Experts of a small language model: 4681 steps.
Below are experts of layer 2 (counted from 0) of a mixture-of-experts language model. Rows are named router (the router's row for the expert), gate (a neuron's input weights, with its number), up (a neuron's input weights, with its number) and show model dimensions 160-319. Each number is 500 + 25 x the weight over its row's rms, rounded and kept within 0 to 999. Numbers have three digits each.
Before each expert's rows: "gets" lists some tokens that make up at least twice as much of what it gets as of all text. This comes from a sample of Wikipedia text that the model never trained on. Tokens count by the router's weight.

# expert 3
gets: "i", "e", "a", "s", " of", "u"
router:525516557525464459517521492514490532509515528491486494508472525519500513463499471534477513514511474515504515459466537511524528485488530496514502506534519507502490506525510515508503497503524477535495506463475469523511528478491448483503481470537504487540532512512472506511480520483471553505477456478543498481461497529485527509504530503518497441485549506486478469487463473490486527509491446506472496479506516500497528515518489521461479512491498507499529534511500476509468496489457534
gate0:498480520482467538503499491485516461558495482496470519512476500492521510514544488502469455530486520484533466478504473536478517484520516524512507486472466511523524492483503538493525469527515451510520504499449521493518448516459511480514522454492521477466515521505497487551507504490503539514490483504484474467523552500488520500487484473524497509505489527505483510521461480507542521476496533454506495514483520487480505474539488490461520476532499466482567521511467476505591493516486514
up0:476480468474476546451560512533515521514475480511464522498495491516490535459481495552529478498514504513529509473506483478501545500466470560508495471497534480469488496497442491519494508483483474487477484473535532514472500521527511495459472499503498463540492470514506530501526488490517519550498544463512508521521506506511484502510472459514517494545522549515490515500483533526496468510450491537457501477513503505453485509514514491490499488541520538520457437559500509464460512538501508
gate1:532480472517496525482540503488480524575528508525488504497525492525490442458496453518474419530501474483530502493493500491535544513476514509468516458476537523501518486452530497462473500520457520513514517463528504490519524477490474504494509495525505447473535506487484536526498475449490509459506511490536453548487569484551547522493442515503529505485494538477508497502531527519508493522530506507484547487468476523500466503516485479513535517505498512488475480521508538497496513490505470
up1:487486537501442474513468519531493483527535473495464432463479463492522502491494467558501512502518470502562526534496540483494528510479501452513521522497487493481517508497508463536502484468495475547473528504520541528491520470503495476534542443513483542503518541516522473500474519511489444473510524522486504504491535519461519524489475508503470506484511518532484501500544510529529483487526524508465472512476516479464504531452514455528496525480473529462474476516503524481495477491490464
gate2:506496464531498515464579515498496494457477535497527522484532481519502483458515509514538519485490490507530552495483483491489514497454463523493486493551505493532502466527500498477451508510519509487517488496495508476502519520501491451476495543484516462564504515538503548476495504457491486490473518502481510498497499528483507496548537475527521492515517489490521534519503478471510514493523554524487488481510485493480499530477512526482427483484495494467494550498493513505532465488487488
up2:484498515481502497501488505510456515519518540470522490516493504445489499448480510527466453508511524509531520487502510489497513508490526509506500515555474546503469517507474500491511501516541496510472463471498508471539485466525501496484453502520498546516486481482485490515504490495554501481493477503512471484500499474454484483537467430479502534525521472472470572465503519497506498523468487507533509505524464520504470425483547494511482483486520490528554472490499544565510439539545565

# expert 8
gets: "ing", "D", "en", "ed", "al", "d"
router:504491493523508523501514502507478471496496477495499494515519485517495446509539461504478492481512501506517468504552478473533477484469516520498485516510509501489476506535524493489478510459514521510508467532483496545500520507511539487515516528495460502489452508491449491496522464494522470506478493477486503480495504549552497475533484449478519468508479488427489545452483551478503482485515472464501479466506505534541539455469458526508518512471508498506500459502485533506516540532508516
gate0:490524517481487451495507484484500465495531511470468505501519475488496542510531460535503506496503501509519497512465504497533503478452510494538521498499502506509507474535485516506516494490495516510501557503515505508464464516468522520476522515488499496465493526483488488472502466494504473471497490508526534497525498444524480498466479508515493523506475482524463466497518483549512516502507509474460488511525477515528482528473475437496521508478521523513475528496474511509503497486516552
up0:473481518522480481527516472521516472518471519506481542552516465492526520491491509434456476496511486483513515508506571480495552511503465524518496484513526521489452475567530508500501462461500454484515511542492548537521504541500481506475475518500471543486487527467507526511487519505503483489466534514522498497516535508502463526497525538536467532516510509501495488485458466483508488518506503444495478521530516465498548533455522476462510504534483478490529517483515516455513474482486509
gate1:501536498475511483502515505476502533492484520490506527445533511489501524514510500448480523516508479454520476488523502522500533521508497550446500471474480479475531455541493516499443480460434449468467535488481519526494521508482465479469493513531483502491516522517504494524511489524508502452464439482475493475495496538539486507543509504510502526496491462504484480499500532479488480453521487504512514495533466496526502462484506494528518479499500456516510455491500479481501522490515477
up1:461453544543493490482478491501500500464498465485516511472490520514489559475457477483497488501499495503499490511483482494505524453489447463473508507522505484488493479467539487530540532517552518516517483511496514483501512506513510528491486540477486466512501515521525495499494520480526493549494556511513505505538515540532519516511532513492457480518507507453494506484502483519485520528459460467523463517470539477451471488520504478540486440513465515460500557510522466487533491500528463
gate2:495481514525477546434483508461485484488497518527519538493541522530585447500502476502480489505445464512478502559495508445537509513512448483495511515500502478477465460522478556515517523494522524465485500534478496493548539517507500502514497490526527484508504533484542497513506514498498515522498479475474507495560525500505485495483450523540466477485526548508495509492512530479553488486482526459505529501532487470461473521506525542454488527538530516537493485501538499533516482477531532
up2:492474490518506491506479501542535529495447516527509550512495493493484487467477479505476514514500462528507485498471505510503491541506496480534457514472502461506498477501454482532428509496516516535514499457478510498505469528478475527539510487533506496539505501464497536495497497473466501494489446483488489456499495482492464518502478481536504540477530506551492507508546504541534528483497481483513482511526499498470519517431539464536490539473508503502548462519545515494480495498495512

# expert 19
gets: "g", "ad", "am", "r", "ag", "ak"
router:467483504510503492481498515488532479532518483529528526497514513474473457473503559522469519495513513494481543514516508509538498500525494501497495517523455546498467542451502464486531525515461451537535469552476503478481493483488547464513513556535493528541499534512491491525523505467522486527503492454500484532575523519505508453538541497491480545510539459487506502501490530500540492516473469510487480504532513465525478510486520524485514544494512501531484456524474509491521467555474511
gate0:492500535518506485509502479475504475528509494512496488478464493532553488519505505522486511512498507481517489494540536513520558468493489545547525494493477483469478514543483486481489495488500503478508452500510485465541467508534483461523525509490519516498536478499486522537486505464493497449516504520479534533477433502482526508487514511488508555481479520484473544491506512520493488471496525493471471549466505513459496463525507505517477480511510457457479524484490482514497483499479481
up0:496499469451490487538516487574516501512489534462524466481503512501533474498492482496505520521539508505522438519506481483506488499497529527496461420487463486525490486496513451493463482481495479549522520508456463503452542470508485533501513519502517503466477471541469525498514529538478480504483515506468481501465491529500495479515521444483466492464473509499471480523482473515505488464481496442502487535514461482485492511522494516483482473517516533451484495475497494496509491551502518
gate1:545504524498497522490506482552470467464488483492499535506468576530504509464498505529522538526509508493491482509456525500493519473511483506472459473503501510514530497523494546480430448473511542541478489487491465464527540494519521502454524537467437472482514495512481538474418460470536495487466495519510491515527474543496507472488494488526495494486472511511489497483516523495430540501538499511551516470512480526518479483510525498510497468489484546469503480507507521494483513539518519
up1:504478506476496524497513510495500527473473490510477508492457509529538490505552498480525521487516518498519478447524544508496529493464522516476514525488510489555524486501505480483536504500529535516496468441500492481526531496483556526466486507510489466520501539523515475515498533499506491490466497515457426515488470534471503531483541528477479452475497512486479499491509513484501479530509463511495509481499519506525480466530517509476504490493480508508508513412514495545473514488514511
gate2:501541496530504496501523519519457514460497509471500473493530515432472488504476544506521509551482552466500499486482526466506477517488462521522541497450482570519518493521502531498484477497481513547534529533439459510499489512485497508505498541488532568484474509498479475562489506533508483494506504458507514465466477497463484537513477540522461498458515519499490499531527503445470508495514492484559493505520524485505507471483487500536475509476500513452503486494464512522471474472541524
up2:500510551525488505467472518517510468462545487452484502490507457505504517491508478500482513513529524534495533473495520466445486510471494503482536537522506495501539503466490530522508528484474522514546515489488502509477500448509476474495476494517496575532484516489447507495491515492486524501507485546477450489499487491492494480492487495506514487488473522509497487536539527495544503501490446523490506523490467529514504442480512480458542488498470492487433497526463496518476502526497498

# expert 16
gets: "z", "k", " S", "os", " R", "b"
router:491471490521500505456451524485478467499470520522462509478490509466469506514504514488453432490499532531528495471503543496477493506486523515523495495537504500506467522489522498522477514521528520521489502526515466483477504539469482493532480468518533480544495476499467500476464543466517534546444489466514477499518520514510512525481474535505521485510466512511482482464492493506500522503511488487511519511484473483455495511455538523465497484494477513509462451541503515484522487515541481
gate0:519537536474497500520522526494487476479518504493479503505498512501462462518506508551490477498493497490499523519487486482488513491497485483521499536511490498546457473504520507517471461497492513495516520475551530492522476508507481461490526488539509475483478477506478508517534490506481486508540526490522469470502465513475557505478492524434491491483548526471460511514452506515515531521482493443530504489518457507515487513514509532475507436495552470502469496534521533506456500499493486
up0:515519524502558479509514520462466493476486503501444438521531523491496477496507470492505490490525451477463476440525519479532477485527491517483507511527482480509464484471473474471488480512517477539499529515461515496489501463471475467501503513515508442484501526511510466512521516470469528463468514540508511513512479492524514474536555470506524474548510527511509502485519497510479493500490496477514484517463518494510505536511492495493493482502495508476485483497470506496507499495465493
gate1:517492494490516508525464473470545509532477526511480485519475495480500508512478504526541558494496459492557526507460500558525500456501518503450528498479493491514516482489512479478484458496510512493477491507506572498540485475534505493501446495462508516476489488485503481491471528501520509502499494476482502511533508508486497503500514516483458532554528489516511512489470527460461492468553493512503496489521536509500519482484526501477520516522495512483521498524492484492538531499513536
up1:515498466545496502478503457480545503524487504483529500494515489523493498508560518475525514501470499535505504515494532549543519535496495499509540485480461515499519509491498508529494505504508491459468525524506487510500502491531508545511504505483492473513520451478492514496506468529528472486518501503490538496454480483513485518523565475515495468476497490516503519514485490465434503510519516466457479462470527501496527529441498506494548454512500556532548480478487486468545551465532481
gate2:528474501507512510519504500460517487496500513525521490514453535553456464499499512512501532542468504502512476498560550483543506523465527535463515495503520503528537552456523504537533439510499462504461536546539470526483470511528506490484477498490481486451504510506497491437493526476469458494512488486492532516497477504497486504511496502520504541526491459480514498497513501513479539475476491484541527528505490491516524525514477516516491474536522507507491524525505494491505465513509546
up2:569496488496507552497509516470483506517521518541480534509483461535526473508509499500504501474527463514484495523503503506527498498522560530520483542488466537501515468540497526504507530516503536565486479539495483535509513481493445498525542496503528505478497506490554472504485491459501519483499444489532477511487469519541480503525530465487511512462506529509511471493552477498505511492460516540470511502455501503484500494503515552480493489482517483473521556496517511506481486511473538

# expert 13
gets: "and", "ing", "ter", "ight", "ood", "ate"
router:485542515477480472490454512476556503482472520512504482502522518481460497479532496522511488462521466466501476513491477476502484533506498490495486507526497438506501495510522479501491480517504509480491471510445502548471525537508523499470504482508475466490455531532461464498491478518503492472479506488475539517525514502522507509518502505482517481501496510467558497524482512470452485487516458456527494498465530494474493521477458504535465552492457480459498465476480498474473468491509523
gate0:500551507547482474485511471516517480506481515499457514510540530485520501514504516468539478505543519513502490482490501522487527523480486514469467496506451488495535513548476483498487509489528476516511505508501536484453496494486499534477458507510493529541533463529497515476528501482548483491545485490476543532486505474447517485467478474506491469482483503496519504453482496502511475531495528520530512528563428492543500559458525534431464477469526507485491499505490509478521534514527471
up0:495496533496491536522493465511460428510493486534456503429479513471513515474527486486455518530481504498452494459507483500537532479545494495532474510540441462491519514512504486528461472478506484520517524501481501480508493520471490508537508530523506545506503490515515466500483489472497547485495467511480461492484518512511528487474510496507519509487509498534525471499514511482503561454469481494455529506480533541520522506484495497499482492535465474526457524481508475502486550520513500
gate1:493530524419483504503482491537470467515514503492535505510518502565476489509476505497483459520473516521497526510486476533520496516498511532529506467474537539515520499488531469536475460498463479504511499530491447495503507497512512505479475503459476514491508500496472523504495500511525537495494507487541480494441452478442490494545469474536493523530502523513486519491515510539476469496482488492503520478485504461497534519477437473478495506517473497510505465522499511444523514512519508
up1:542504473451503458479480540429491492510474541473533489505457494490514520527498473508486502511503461495507464478467508507502533497508523521514529493475526487494488478477503525487486509465477552467513497513499490518495469451496504478502513479495501548478489541497483498515482469519513507479517524499501465480486492481474478546514523496488531526489526497552493538518500501496497525521515473493434504438477474518511508479509496518501474531514494471545552477481462482477538488480494536
gate2:479496492466484504474501501516535511490503489548492480491474434473489459468442509503441498514483460505504556515479493503465519492473494500534517492476479534510498496489458470541480499444479479492488463498503516504519546515489466503475478454471514495529508479522520527473495509518506511538493477467458508483486472444522512508489504526530516485519504442523512530527476513481518540469471510500498501517526465468477490513468535463521490486501492543471516468518542499484498490491486497
up2:517551453494556502480472541465470510504506509502471519476500490437486489519514498470475565483520523544484524508493505474508486547478499476527537506486460474458484525493478485537504481508505495494483494503492514549475490500523507527498531473484481516478483500526551498498526460555533513529498481492450522514539552465498519487567551487500514509531489506490513508513484521504548520476519497499510498494472496482533470461487490496516491512479502507489463505510531501496470462506499490

# expert 4
gets: "ic", "el", "it", "ut", "il", "all"
router:479473477507528453502475502487548480488563484495535506448470489473532486480529560534459521503508494489522521531466448478496493505535503486548523549495525509488502481463547523501491499537524502525536512482514504520516494476533534502513498526506496501504500474480481537459475498474476487502484543456503513493473533513505529470479502501535502459524516529541498552502489482507528470543485468516546490529530539463512515498475518462522501535517496464471544480450502509492515482532527485
gate0:442504469505503517483442498514496453511445489510472481483523506505526515531470505527476508462501532530489519513497504543426534494501490528519531508525504488508514512518520544470478485530517498530502522496448488519464526504485498507488511532487508493528506514473484509516447495535507489504483535479473486478510490465493506498449465523513497501476535506498534467481508498488511489482473475464476501535488466501488497477513517506457495505510483515504442548464529473460501482533510508
up0:494485549518456463481493528477537524494496461492570502449501515465485458445499468487476482526530503474552454488523481485532511529447484445517526484521547514508512538573508521479539502470495521543467494528477494518479511527505527514530497490510491492474488506554521514488498494520526498450470509470493493474527538521450511487462478536489511517491519491504493472509451502533543516482487535495480500504524523502486495459529511492479520506481468506542520506532516482501475519472540487
gate1:473509491499463489477521487473509503534469470484513487528501530549497513527482467482478493491546538523515483476498533523523515489511521555478487489496478488508510502512524506497477467467494476478479452468456505507451514519463542461494467524475435477471497501478511500471515488522513505466500471509487556528498496452467548556521510484511480523508490460553456486518477514477464493514505456467474528478497521456487493477505475485489475453456476484488488508492457449518525463464520480
up1:471536515481479509487552480522500512483486459554501514490485505488472481514503505487486504530517540497527493519479463456443482517482523517480522476485461498518553487512508515536525508507569519495514502514524516503557559491489494507531508477507464461519499481512483498501495534484533537470537515459485511517485510528499511478506492488491491533441501490526545473501527482485470438511455495503497531486492462504505494503504515490453482513496463498469457461477488521500510515516523462
gate2:548482505470483497477509468497523492489485541527462495448466504497499479494501512479466474524420463505485466500517498499487459486512498500508493504520486460529509552558533482472488535515498497534503549465494534517469542512534527542488478473517531481520486489499503477481488499505466513512481531475542493476458505463462447541453535487499525537532475525493518495525480498538522506519508467505502538451515516489487481454477530526463512491488513519527481529497519446462508501504495509
up2:496475546473481497521501536493522538512486485516431504504505532498487493485532452502493488530482508505478494450487516528462518498504516579503446473454516446479518473468501445548509532529499488517502451482504491483518464500540498520487461491466494502551519473503511549502521540501470495467555491490483468507511518533538519506536494514508491516507505522535504525515510523513482539494480510486505485503515488486529464539479495506526518485485512540517512513548455501526495477487528504

# expert 23
gets: " in", " on", " with", " by", " at", " from"
router:476503534495514462481502503505529490458477486537510517496492450517486489464481486514492521492453438465523483540502501529466510522479527473513478496503484507477482493536484476504512466506467453508502498471480467541475544512467467488507507478543458520440527523471499532498544513523543526508497526492486525481507522482481492501511530495479514545506478457498480491521465540497484501503519482537501518545528443471529504475549482503489481468500470518484482481497499500479528519475517501
gate0:493515530477538487481496492464499479490507472528530487485495441525460499490519513525454479502505492527512527522502497556456532498478507464524508471496488501511481477490520499489491521500488484470521472474507499480559488490450500475503537475479530479535486504487481494512472512481476487526493494488480524539499537515494490444491504495537522489477498462526529510505480496482529443492472469488501500520528512495538494474489542532559533534532515480533552524477499475502505508490533507
up0:504473454527515489508479504503493494535513491514521478474516480484470492523479521527459539504514491439516509510489457509491508505489533434515500446513506488475522490496500498543513501493529492479471503495509489455472509473505537558453463476475483498463470486481512503516495519511483510496456515460492476505473506505482554523509541493491497505472483524483536497466555455509436505513517492550561482487500511500518484490483503474483495442485529550521530502540515488478510464512514493
gate1:483486496510516497461502477514547513516438491449502453533500548523493454486528547478536498517533486477524488542512492520499535490493470457512471474458482510494492505480549492558532500554491515512467546541491472441512498497525484496526538501480505493521472487511491511503482483488506506529473476496528513538541489497465552509499508488450475516459479479505502506516533474496487529514499480557495552529468527508559517502509495521501516471492488521515502492534518506474516502476471507
up1:524503485503501464516514507479493526560504481504494511497494499467532512539506479521535503428479489501471419513490477491492490489515522491477476498512526518506539494511518495534498505519439535463514523487462475464511508509488488506484495490553501482513494548533458479517521524487503471532474485459522493510473515519489529526505456511554470481465526504474487511483550463497484511498487497482481531556470504529487487515519543530517509514432526509504480511522557447521507480506496500
gate2:475501500478491493485511545498473510482478557480559507522467552502518528460519473501492541497468489526537450497502484486473493491488524478424500475472526520494512452499476506512505513496536493482496452523498489492494484480500524508506525559474530496495502475508521494531472455496487513443522512468526483516491516479467428472485491512467504482490483508531550501524468504488510455516483507445518483465504488470456471510518514457491506488515496558448535508496464470509491494465490473
up2:501491481506476507522522509461517501519488490529504475473480515526484532547495503535529516543517525437470501483499480524499498470493481465518507508517511514468492545489540489544551523537517484521483503479497503516526458506512521516523478503510520527463510466509529487526488477513491447480561536494536520487481526537491514485491528498496499490497538544510464482494441502514462493524516508494459445527495455474527536501466522527484528512470488504503460501474488536569485452480532506

# expert 21
gets: " of", "on", "or", "ent", "le", " by"
router:473556544518501482507546525521459491443493526503532533495466493535514498475539478512496505521477515498536511478515539518528513484533530474517543506509528462523522520517480534500514500475512526488518485513493487517547478474492479509532484457540498538482467496464500509440548480462501530535566526507479478466468497495518487499520486498517533457461505464511447501520510494468535554532468517512479549511546500507535542463499538483511510535495474510464579543493519464501501528454524507
gate0:463465515513478523497502544483523490482507543533511482532474507500500493454534551455485472464487513510521486504514465508485479484506496482470484469521475534507510485483455538536516466514505509541511480497490477456529526543494474468513505518506511486477486557515525514534468504512484466549499522503528474531516509554529500492543537465512482514499522546499539509571474517462494470456502503508524491505490527490531536486495505522488469472508497475517525471512503548527511522487456470
up0:485550515513525487504485498505493514482499493504493479462510517505500510495437487536523494529497486502475491486482489507521491517482502469527548483529472467476492482525492525476471483482496497497505502512484512495493512507458522470523456514488488495507481482516485466444504480495482532500505524483483497519505452506517460511452482525452484499507519513489532530467493487478491459447568498487478478512568516499515489483507490539524510528538466492550532499503482487481497526505504449
gate1:478502532501487457532457511489510515519454506502505490506532463506502455474507485500459516453526487510472507514466514505501466536517469534489498523496534522507515496489493509490477479513513485523478471525524516448499451477504513464507481504524451526560552498466498493517520526500442510523513486464519548485498472499478506512474468498469491494486501503446463494550463475504507502498494525495501469540462544528498514469503525479519514482487527503453499484534499520496505489527501499
up1:494466518473521490502489519489467503541505536524460547521464530483543499449517494462503494472527504531527473433528490478500536537466453514507494517507517514482502489486500542529512502471508525501541457544487530510518468461484541477504511477559509499547491462488513486469464485487488498506486474495479477487501523548478484507518466494498502491503491457540522520486500492529519495484496528519501489485541492541513513500503512546521513462457469496458479492480516492463465530465461470
gate2:474515523504505511504504496542498511477496488488492490497506492497498547488470487486475540511512493515492478531456524470505504490507529475494518489490522504524551475484455525544520501459505497453511531471517530477526470503498484504522453493506504465533504502482481458528502505503503528440475505494510518556553456535493432498551503499508501493473514513471500439536493476500528511454459501522520492487484456495535477513530543479509512505468491515510499447457495509531447499476514546
up2:468487501484456496524526489540484522505464522510505542512536520441519481436456514479489547485514467521505515547499562484489473473532483526532486503553509455456519516513502523575488487492505522476508509528464514485546509491499508512506523486524516458500499480491481492528492465507522471482550501491528509542486484529436472444513503510462553522502527511524523503549502510493478506510463433482499520442505511473515531487461484504521446543485495498519523485528479529498524473504526501

# expert 28
gets: " that", " as", " after", " when", "ated", " which"
router:503537511442474516502509457530532491518483466508522492505515535499494514502535520466521549499494443474457514502494536506527493495519470556532498490501504487477506496523507442498510502499525530452465535482470517518499466499521477510482513493501512527471505508529471503473554496498475494518480526519478518557527481495502486514481498514484538513470493528456467484498472490501485476509505489498517475478506515455506520526520472535474494472492450544505500522457470473485505514505486514
gate0:514499473521512525468470469500496506492474489476511516505510460500495509557509519520515512498502510495522499444491505477487514488460510465517487467494494533552466509490485526538533517482477489507528504521511454490453555567522480497499503492511515519500468543484479465523474504476517500465450513533590513471524527518499502544447488446507521473478461503513423514534539512524488487497526490496557545493464462500535527501482489484474487431491514489486493528514494513493516476476493508
up0:527502494481485501510538494520489519501515496515499519467503516437469527444517488506470519523485534502532560507502492549519527471518531529504530477458513477481503497468502492542528468514506514523463486504472497534500482532478513481524468464510486514479486573494462476516539543497488513513509489485485541543475550448540498550489500495466498487550506508516500502507493486518513563520492496510510529481507493520505537504517514503499507492499453505531510522466522474484518513475527519
gate1:501490505485535531526486527481508472527466477487533528489517477521521539499493541475504492499462481479494510485520468525531494529549481534492482517496497501496468514499454512476511457485572538491515498496497508517494461502493491502517534483488469452510480518513490511483493458499480479481512517469482488553495505501522456475531502490491543494516489519504487444508513471517510477543506490505488511503537525491468518487498462449471465543460465510469486469474554505467481520509485497
up1:522520491492524468479502547493493492510474505473483496490514471497458515448492474498466485489492484473552496497467495500447483498517497454511459475485464493536470471487497511462480464483507498495490518512487488511467493494509510498505463550498511504539482462515490473490474482490503498501501510520490536553495520520490525468502514486475525478506452519457497521510485500488547470555497528564485499481538483511492491470524519521460489512502472507502500468469565492496483538475525483
gate2:501485520472522491479477531510513464512505534487505523516498507546511513428515499505489459541512422476483507540497460507505512453463547512493506520494493529489509517504501484501463529520451545491500497478533517471540511504494501499510502446514495472526489500536479487520521530512503510494515469473479545479529513477484513485470480493490494466478516500425474479499529498463495486489507508545507504501519503534500464511549535483493446538490513525485528468523478539473475519504565530
up2:512532499468471474524484463487488500493527488477535502448479503499481518457487493494555492483502441508499511454515502473516495507499463470495519470493499482484506492543472489489515483498508520494512495455536511484510475472514449527525493532482494468531509495495545516510478517506518461478512517513476465535485488516520509530521472533477525504552539478497522547491466492530511513471497482503514461519495443503508482492549445525465530471465479522482458550552497515483495478485481466

# expert 15
gets: "ant", "ov", "ess", "ust", "et", "est"
router:543490497520477521514503487547515476501450489464502485465484522477510529528482488501489545502516476472491465482471467510472485552509511528547498492469462540500519487521474463470494498544508494509502516490534506515471508479464453493469547535450499512529505475487512496491474519517498507495512497492498552466467537509512541526462503531514457446483475467548473544472560481474537472523466517517512498497534487496467542451541506522561518513499519468479464435513482507493532478515534484
gate0:523547515506464509496486509491516500477526531550524487473468489477520496488507493479527493500514496492534505496504522463530457515528498451463497545526490486498526499542445513474480473529507503512540456502513548506546480486496471490524471486499479525498500505500478524485497515512513510494494544465467527512473500550525500515488493462505473502452492502504521502482492488508490512562550494498520541496480538517495532536472468489502502481472486503528484506547522497502518488526538530
up0:475489505455522501508481480482511505488438467470462501483539478496541499527465555499531498494471516490463486507496478532460535538501510490469506480506493475491507507520477517466515499510462493497504498487518502462472465477508548531413512486450496476487494501463480508522545495493509512527545539454492488500485496516466482524454532515481515472494515502504451506541498515539533483506489511550470526477493483538476494501542481486510513475546503515499505510555533547497510496495510462
gate1:527518496525452509512485507487494513520476459517491507544496467513493469491468515555490444525475478505487479458497532470517521498452456534506525478501497470481495505468493489511459538525498522535459499501486535493465514479502496477525500513500521501492530472513536505500512496467509555502489504497482510521533496502514502530518505486522500522510546486522456437471513477547518515486511537461475497522528538511519543453510488559535499494481507514478513509498540455486499478463497523
up1:490487526484511549458524523503484555500518521472494499474487482501487492479485472549474536514484466495524489505504508487497522485468520506484514501445492528513485491504481534521505495466468541484467477534473498522517517484502514479503543516429494484503489514501501489482541502497482513507495480495463473530498547484548523461508502473502502503515495519509526540479465447490495516475472493532481532493573496496503484510499515544501491496451484471495495503524498498485544501526482464
gate2:508520532466471487466496495500494497492458483479507525469471516508468531488495515474536524501523500479461476472500521484460489534512490496486518493547466505502522498555510481474530454485483553485526510490494491486488483509534507508462535495485476462470549488492495526497510492464508517448491493492509486525532474466517481481503473486502481493510530475477515495546471490511476499480480493529494450541510537506538494494503510467517464508472515479513465518490500474467499484481467522
up2:500564489505505486458558498484520500497535515534522513502502495510496507489505522509501484507482488525495497457502489462527518487475506553520478559516493495541540498451461524511519521499513460494505511488433423498491477491493521481468531507510497540564517527524497441511509513465547511476485472482524442521523540503522501471496529508493506505509487530519529489469530500485448494461526511492498472535518532484522520488516537511528484485517482513489493497481454472478522493545508524

# expert 20
gets: "es", "y", "ay", "ak", "s", "ers"
router:512522499493488549511476534494477469519514488525483520505500536471508484497460506483523474478468515505455519481526507491482498509477465477463473498480516474506484489469461472505498471510535514481494469491504536477478477524459478508479506527504505545498510517533503497534532532528513505477460505494506460526502498456527509555482532485531510471518502452460483518508456514499493498488535482509502512503536499489551500514522507446484467501516501527471453516493494481520531471518495460
gate0:537528493488530554501499514527521534456479500502449443498457490517494530513538519467519505526515477509501533488482507555498504492474481542509499529519499469497557523539505488493541500498501493500488528504486542526493513482510482523540478506509472505487521491510504526483514512486484519536525528507486495486493511516486483527529531514479494462505476491545461507518511527489518537497492462506487499502494504465485463483470466496492508538523538475506485495475483499509487548469531507
up0:490453445470495499501524495450479527519496491441487458486511474502499520517517461496457491454497507504494540524509509488502460522513493496519522513496446462543495497496532568452499443443515488516511501471513494535495508497482493483492524493470482513492483488499493495504458457525506514529453543526449529531528503508515500469486481466465531498439462482479545499504494514477509496503492458498487514504472448518484489459516480488520501501465529489472563506503545503519491501481532522
gate1:480515479517519484465520489509515467546543492505517501515549530516470522460533559499515503485468521463517492530491537485469463500504447492484522502477475541506510515475507503493489539455551473536504508521467482516506515478531482492491509527526551493508534521498481522503511511502473538522518513488482528506443515482468492464543529509521503496496547524535509532496491488513532489499493520506492462511549484508548543462527526496516513495498472450535469467490506517469489479518485480
up1:537487507541480519490499487495461520464483481524529480516528521509491470516514479534476515530482471497534479497485509500510492531503504503517485506475537458488440505534468526430469468499486484476482483554533475485488463538527500496509475477512496494531498523503469446479460475464478520495513469467465457506524488543515490568486498507544456492480455487444537526516511487513452465497510480488508485479484522511486483535541473523475483536478481534507533496516497490480515492478499511
gate2:505496481511508500494480490501546486480455495464528505513480491542498468459501480518503510487493515513514574526492511510451526538555516479441525500545508512540500526460474502460494486525472529490514496539486499542484495489512492501495501513573448465452489475479468468507506531471525512495507525473505530483504487542503500500497523476502540515537486516513481463453552515515500459487512514493508501493541486493477537508496539509496484540487483468493519545534538505470479532503553493
up2:460530527504532508486528473501488499471461495480486526505519494505484506478488464531487450492502505487509515429513488531496479504540472514541480511508543463471472517513505518519524489463515488498516478513502511511481471471502481521505525494494502512539517512521521482491523491476515513537520497487520503496493475473525469487487537487548520473524516562475504521489446475509543530514519475488453515506516512455535510454503469529499477480458525550513501454481482500509507519448501457

# expert 9
gets: "ab", "em", "ion", "op", "ub", "ap"
router:472517491505528511496492511512468464499487507493485485456543505503537509530464502499502495476499518521498472488504515550472548456487505473497500483486536500540487545536481494515499489563510499479463541502531494505474493537496485442489493515484490536522493520515522486516491487527485524517529517476498523490486486482527474487497474499471463517502503478526507507489478500534519505476514462472554515484495503479524545513513521492524512517463516512486476498484520481518528502492478465
gate0:484467501505486500516532525485504484496505485476486494489490525488486484495483463526546450522534493484475489471504495516514472512494531518496486485473509516464512477553455501528480505489450478480548475510552526499519511532519513539442469491517500519517491488472509507469479457557488525480503564511479535483505499484499483460493529487468500496497546544528504475506503509492477479502479448485498502469513553458517481518483458544467448501490541463476511551492483502508499492496511543
up0:495533537501499436478503515499507482524507496539500493510513526490517496506540541494446532466489503492498505506503503501444504476470505516513473499504460485477476532518515490478477483555537508514503513501507493521546480494496489519511544479449508489451462527475479440525540493521493527555500510487517533485475518537463495471513490532518532577516521495463540534512475449492463486538466510520518526494543534504529482486505505456517513526504500557503482485495496466532488506497506529
gate1:512502491499502484469534531515534472472492503488490507467497476494453510472515497493529481528429513497455548482504487516490533515471528501519455510500476503493516488473538515523503509522504496468469514464505511476519532514491511526511502538508465518487463481524488494527545484521495546513525509476504457523512480478524524502505539500542543508490445488464455523499514535486502510505517501507484502494508483546493468484455537483490474543492472493483452522429474504527462576461473480
up1:522468477504496505463494545474475513471510502500505516454474531493513480554507511479474529500475479535478528477489464476506484502465490483488500472487497487551485525462498502509495522460497531514509514511519513492506490542470446495484492507506458552484479441519562520511498470482492492520441483499520460491473516498509495513516540487525533490493462483492495458482496491474486521509584538491527551518508548471487491512458451548473478536495485434487466497526519470541481467512469541
gate2:439499503513488509472498493477461500476489480489539489520480519544484489559486528494544483453510519462522455454515526514530516526520523519492450522522567470542479532507536528481502517459522459510501513509496467497496471515515508521468518520510513480500482500453515489512546503439489478508495528501487480544527525485526517453515513473478518505514470510507483498480530473522488495458491468480499509523536484501529481466516484520489553483535524505503480457513486505474485520481477506
up2:526502485508513517528466516487495520450443520484511477505500508516528505564502498456467504500503497461515499486488468501530462518486489525459440492469502512478516555503541467509457491477551558448500520508497504482515519488496511498494527437487501519520485464486509495466521509493502530476488448492485476482501529497500498503489491474542506475452499468519529498521525531452515442504493504473481510520530501495493496483537531487517438534491486501482448534522457518507512517517492501